From a checkpoint of a small mixture-of-experts model trained on Wikipedia.
Size: 9 layers, width 384, vocabulary 8192, 85.6M parameters.
Experts: 64 experts in each of 6 layers, a shared expert of 128 neurons.
Training: a variant of Adam for the experts, 574M tokens, 4380 steps.
Below are experts of layer 6 (counted from 0) of a mixture-of-experts language model. Rows are named router (the router's row for the expert), gate (a neuron's input weights, with its number), up (a neuron's input weights, with its number) and show model dimensions 320-383. Each number is 500 + 40 x the weight over its row's rms, rounded and kept within 0 to 999. Numbers have three digits each.
After each expert's rows: "comes after" lists some tokens at least twice as common just before its tokens as in all text. This comes from a sample of Wikipedia text that the model never trained on. Tokens count by the router's weight.

# expert 10
router:539503461501479453477543486495516524492488482468500526529458511496445419494541430521480487581472417473451466434546515492544463542540543532485507482484567512484489433551443502557504495510504568
gate0:505491479509494484492483466475456469493507521535480512499563448500413538453535492501462543471526497400485518579498503472498505479503394594446561543480555528454553574453502431459445435516461498
up0:468536470485441491559498482479526502433527510493505537526485445466547497527456527583597496436510499523488493533517604506507483526497531491492523460460519551488559439515487511468542531503467508
gate1:526467466508495480530514507497476456521526522446467559508556502487450468562449464404442489476519558477515465486485612566530538456577555535500538545598514454378556439513552561494497482515541513
up1:406552517575450505522500469510574455613591509461559526511470477501435522512518530517513508580497483495462550468525554547484539500477413456573472492491452497509497494486477561483461469489522538
comes after: " the", " (", " in", "\n\n", ";", " \""

# expert 57
router:473513492510422499502492481477549440524539570482472513516502499471441483537448472476491518497510536545521444549506604474452506556553502518490525526504564481394520484500498455520499441455546509
gate0:565482502496539546581434480513537468475531515497550530538524462481482544484491469478487529578505463481526539469606548493514482492507560513472514525499498501544509442509477445546429493526522474
up0:502511497514399487496498485472444528527506569484473505512504505497488450561429564518525481509585500487441495529481538419506633460437477485486504505525442529559447490480467535480469504454494472
gate1:484504449564446543494599444426478438547518518452593456488433517524491517525517502481479550553482530475445453487505457486450494513532482497526542532491410559456556524559526436536526578505529506
up1:484462495469468550466536521482612519531521544387557478472488528530486560525442499435479493410476509545488537513538526582484488545485503415514544469523448510464489475531532533479488403539508517
comes after: "=", "\n\n", ".", " =", " also", "See"

# expert 60
router:516525496441496507497482375443455446467491481528497481547497524521497487509506437526469486535569493442489509441461491512532487515492566523489570535488446494563569472491506524403483506552529519
gate0:535438498528537567567552442507489467505560455494549432460516455505443487549464493493503466547514509518561553550488491514475550453528474519461482540520577504474483533513539496527486536492499518
up0:506468502520442478513520488535528452523526506533508513559466464527517532440459557411475432510476511555435458545433503441507439404562472479511535552518533442508514482527457559497518545547510510
gate1:529529548523480480521447492488564472518488512501542510476522466543498521517528556498517556422517480447542522482553495450455501474478433505476507509503504459426517502481568519553513520532525540
up1:501540506498483528525541474493480480532440483516521464472539488565580466492509527480538501519570517447553524439490497552507496573534485548513535461430474476490483531435566577468564526553523486
comes after: " |", " in", "|", " (", " at", " 6"

# expert 3
router:521444530507426508495526334460492437498449480560518472491492460452482467508493447532481530563519457471532463533543466495495517503511512540486545543430456489572512451514452521486461515510576545
gate0:427501537572510469513480489453502482569489469478491456474509482515474491526511547519448497512496492526433477482526540473542533597461475477402532552549520487517545490431499453458487483537470476
up0:499550529507513540518488458481489478493477508559499488439518475549525483461515466492485573447584511463544474571529448499469536501489524615476461520484542498540456476501469524504474461548543507
gate1:454496510525560528577508467520515494493505513493534504426430533559523485534518500454521476533486462481542542558472511540426588613485520496534510461429556494472531465560504538548513494489548427
up1:431555522453501534531507472450498547450460478436510526506561513516472423522523514565475494543519483539467535488493506550583417529546446492504488501531526552531439486443534548509529485529546466
comes after: " |", "|", "-", " the", "\n\n", " ("

# expert 1
router:459467524488523481498499579500479430515525537487477462459494481489495482531449488443500579436502514462474445559558504518476532543505498503506471523458540512443495510510482453551545540406521516
gate0:434515464534536511545499445475484458520467506562521522485464545527456416537441486439486510505491472492486503517534485499467506457525464450545430474481419452557483550573483551493528518516490502
up0:517537560493476509505454538514526583467519504476462528520479510534491517430507508506525434487535469491488485507521535529460481515509545485543467483527503472462506519496526495512419540551522443
gate1:520534532477546533542528496487548542489527561459525556399423511543573573506410471524482529537480494582462465464510501485412543492514424543452513494523525532509529557482453459492539506576531434
up1:553448544523506535435511498451406545558463406440447547547565527469496474529480467491549498515482447506466433474484540483468588445556480504502514503521532446513508560455477487497434455449483541
comes after: "\n", "s", "\n\n", "  ", " Party", " List"

# expert 7
router:515455544462467488514535544492487529517525531455505535507551525511496446517437408484490573490525452495477484483542514530538470529528533527456419562541450494502490509467471437544533497467600486
gate0:409487511568490489569508492500478481487482509457474526523494530498458540520513509551469494533525467508477440555479521522406534471547532492507485551469558543424494511512501448485510505515454482
up0:569459478487487456527456498473519545518482545492412417479509500507474507479494527525485491547584534462495489521520499450482552475517429491456510467495534565555512451438487523437426467533499505
gate1:540446501494541499571476531548441486526491469540457489470509484547534509538501525496475507466459498469567459484472463467400569479547531523504465538561532524491471526476498448493495506448498474
up1:499491565423487490507510474505451480450482464483588517513520493534453418508586486540503481455553487497509459488499549534441512566525514440519511549481466531500508555462530437536521491489579552
comes after: "\n\n", "\n", ".", " He", " \"", "'"

# expert 49
router:553428539478427474474511356496477510504410508516516605495503500494429477453521477524475479537486431532525503448511475499470506525573515448493473483453519517530488493551499508586512550494515567
gate0:471497551476561527518469494538541562521605479523532523496572440475502435547478498466515498521514564513457498519493508463524511566522509470533502592421513476496497491473470498529439447533458494
up0:472501540501563536474519567531477529481440442541620489536432563450428506502527486483523542525537537533499463507479487425417509469461454536528499536453486583482541529472516483528495515502563480
gate1:482510492498488568519495440479511464494446513457474544454517496481511507491538453590441488481502641470464467545525508542480573454458479472475559515548511409439511466476479428462534547505635611
up1:422527556519500498521501525478526511523491473582410445558569462471535480416514497558448530458511493507417441482433487538408501568535429540465413504547523522554495544521470416524472449516481507
comes after: ".", "=", "e", "i", " John", "a"

# expert 25
router:453523494513443514519482524488509442517531552451479495549514510485524527503500451467501517468518502527484500444487584501508414515576520466506512530491482504482500529495506469575595481447554406
gate0:470497496501475477537486531486559499471499472489457455487476463515462539525526491450432472504464485496450465467476540518477451527523520548456485530573476446478484514474470468508479476459531466
up0:501563521405475464517497491540496522440524391488487507454566502495482565467400455519511441553500450488517556578466472484575498476514441511523557570439542527498547532499559527493563462514493478
gate1:525522494505441466503498503474520523530542579500555505562570572429594467569496487542478532494537531516580420474487522469529546499549527550483467518516460485450450477547522498512502504443527442
up1:569515527484498504562465486476496512501498507470541551473569512552561418531451472487458469505539468532468494470521517495490547483515444458489537564486534493531566495524475504513555497534510539
comes after: ".", ",", " to", " that", " but", " In"

# expert 28
router:514511519482491472469489507494538467528501538589460495614540447503484423461475460547488436490471520442472432560456550471483481499560485450436546509522530572473573460502420532497498567418625528
gate0:471466478535450405452460469495556541527523521503492491526448476545492467461504526465519521465433567480522502560507507530488502527537535472492453549549473514496491508537572476527445458435577474
up0:540475537510432425414471502478538483476427531486456514528495464512544481451473565528481461488467467468522480488518490491583540472531435487522476509528472473459494522565497560448506548438623438
gate1:500452442490530438479436499432478446515540521556544531475450529481431468554489486508508496490478514458464495460499562501463549510512512470483489500585553565470489495462505477499457490530486514
up1:523478466514471471496522502507476518505454469602563554469528496489459500485523533533484510512457517523517480476539461521533509508455478484541521485461500468498459527473444524572458532551453494
comes after: " the", " to", " of", " and", " a", " for"

# expert 39
router:527492484459513490461476472477486517579478535479496430456510546526452467525513462526472453488449458499553501403507495387531521494545509470554489516437515512474573403532508507486531524519530601
gate0:471473492521554447529502498491412496548511512446614515487471434561497487566466495527492507546473462477494401504517519522504553530539483468436527469438536504521585497591494565561499480432488498
up0:536520448541485471546507529475436523572512487386542529479431489504520453493454568489525573588485464522473462499473493542512526568543534559435527454507501515484547529574532498466561459484481472
gate1:539460493448505459484444490433533472460508528470451508510482550511487575555547517568473490533503535459534593507541536502489549527468458449513492486422531540491480493490490598462523576474475520
up1:450503454541511509452587468479499507436498520480508498524524561492558529486544488485505508502500511515466541479536476577494423485466534498479460471551478406544482541449448472539604477470554463
comes after: "\n", " (", " a", " \"", " –", " 3"

# expert 37
router:564495482484511509563464503547529507481499529485472530478481488483560515493464497553481547404454389495503471506553524420518518555566509531526542512510544461545583529459498510533485498444574486
gate0:519578498496539488507512501456469536435456505571556428513477607530537495590578559523492539521453497484392516518496524519474478469459483479498516563503556515483544529462521468460531472453518527
up0:460449498515489491480535491523485450458469439586475498574536437502468515532508458469486456467473532462460435429526445540439454521522479471494547497464431460523454509474459455448529542593477502
gate1:516560510541459532499522455522526485484511466522540561520526449532455540412486516487471469534529487556508492456490537499442500579479414456517499543497429472454568475496517482490512557466492561
up1:477486455455518508473554500465462427552514521545474477428519508449497518551543472448547519513501479466513528521476531446577581470554614503511486492559494494462415521492438547430535491504480482
comes after: " |", " (", ":", "|", "–", ";"

# expert 33
router:572534499433481535564501488463539488498528549485510551486486500508494556487427531557481550499459412532511471480537510442484536553568490513492524485500539449529573575468453544532527548398562461
gate0:487563423529441490491492457480469552458503564483488588516487548463542545508545497530566545557525441487574488481573538519501472511403487517392434539427452462479563524465512499454491469522511546
up0:529451530515551555517548494516472551565545525578468503438447463488511485501476542497513481499431537517566473450449465411480521472587467397435484539484487561537506548487559457521573556486467477
gate1:572471523449451531425476451476500463555495583528579475451541479522497470462487557496423519507507469603476494562506514502509547508568538514471521532437550529571494508500491554501493498504469504
up1:509545487467535521489515486492469404500493535479482475415559562530516522511518479528501534464497530527507443475550557480612447498493501493514491500543524489459542428537464438462506473527497527
comes after: " |", "|", ":", " (", "–", ";"

# expert 58
router:496530430515490491554541514466464439396451527443564511442546506547513548506504462519480579493454415500507459448565554495525499493477495548513526488494472503489481505441470456460531489561506500
gate0:502483499535481396508457479535470460487508589499559448437526441527478529511491491407480506574541459521581493536463556524501497464540445446472475518471488514451506472514490448488506555551504466
up0:544476451484564433489486513501482545443488546475499468473526481572486494491521494489481487558489446497539498485425492455548436405515519528496499457521520491461431453449535452484471492548510492
gate1:419507548514428476508462492421416478513525585524536501496471549611471480474483557538479482498525469479491541498535512538487454457528531443511501498492434493458501500469513523515516542431531472
up1:588496491511506437487505562496532521468470489479530545474496500484476537510484458476558490485510489422525430468501524449475507444557463490496468412427442542552484520462466569496461512575420515
comes after: "=", " in", " at", " on", " of", " during"

# expert 8
router:542478582559455490499485467470457562507414557610579518488532554456458453526494481504489539499465469476574459503528512488467528545552509508457524537473528517489469482505457477526517545459533525
gate0:554432510552431522503537556492520526397539513440451479495483465506443499482508500439479553488447533578528521510507532475500479478501485495509471473459537480462488546506496517600452441537477474
up0:459549476486491500516464499456534472475546514490472583405488485474485443419446491492503442530504541508470551488462497484466593509463540533506464567556508467433545486434490472555468464543522469
gate1:466517518531515509472478517462482517460498560523518523492535482508543485559437490557498527467508550443503520472554567418495492503516465517497541504467553427454542534545404527586568505394521489
up1:505464458439495493471503454486549489539512464518461496459547478522488521432506479488441486504482442502551481582479469475492532499487490481478442494467520562515437454512541432429415480514515514
comes after: "\n", "\n\n", ")", "\"", "\n ", " by"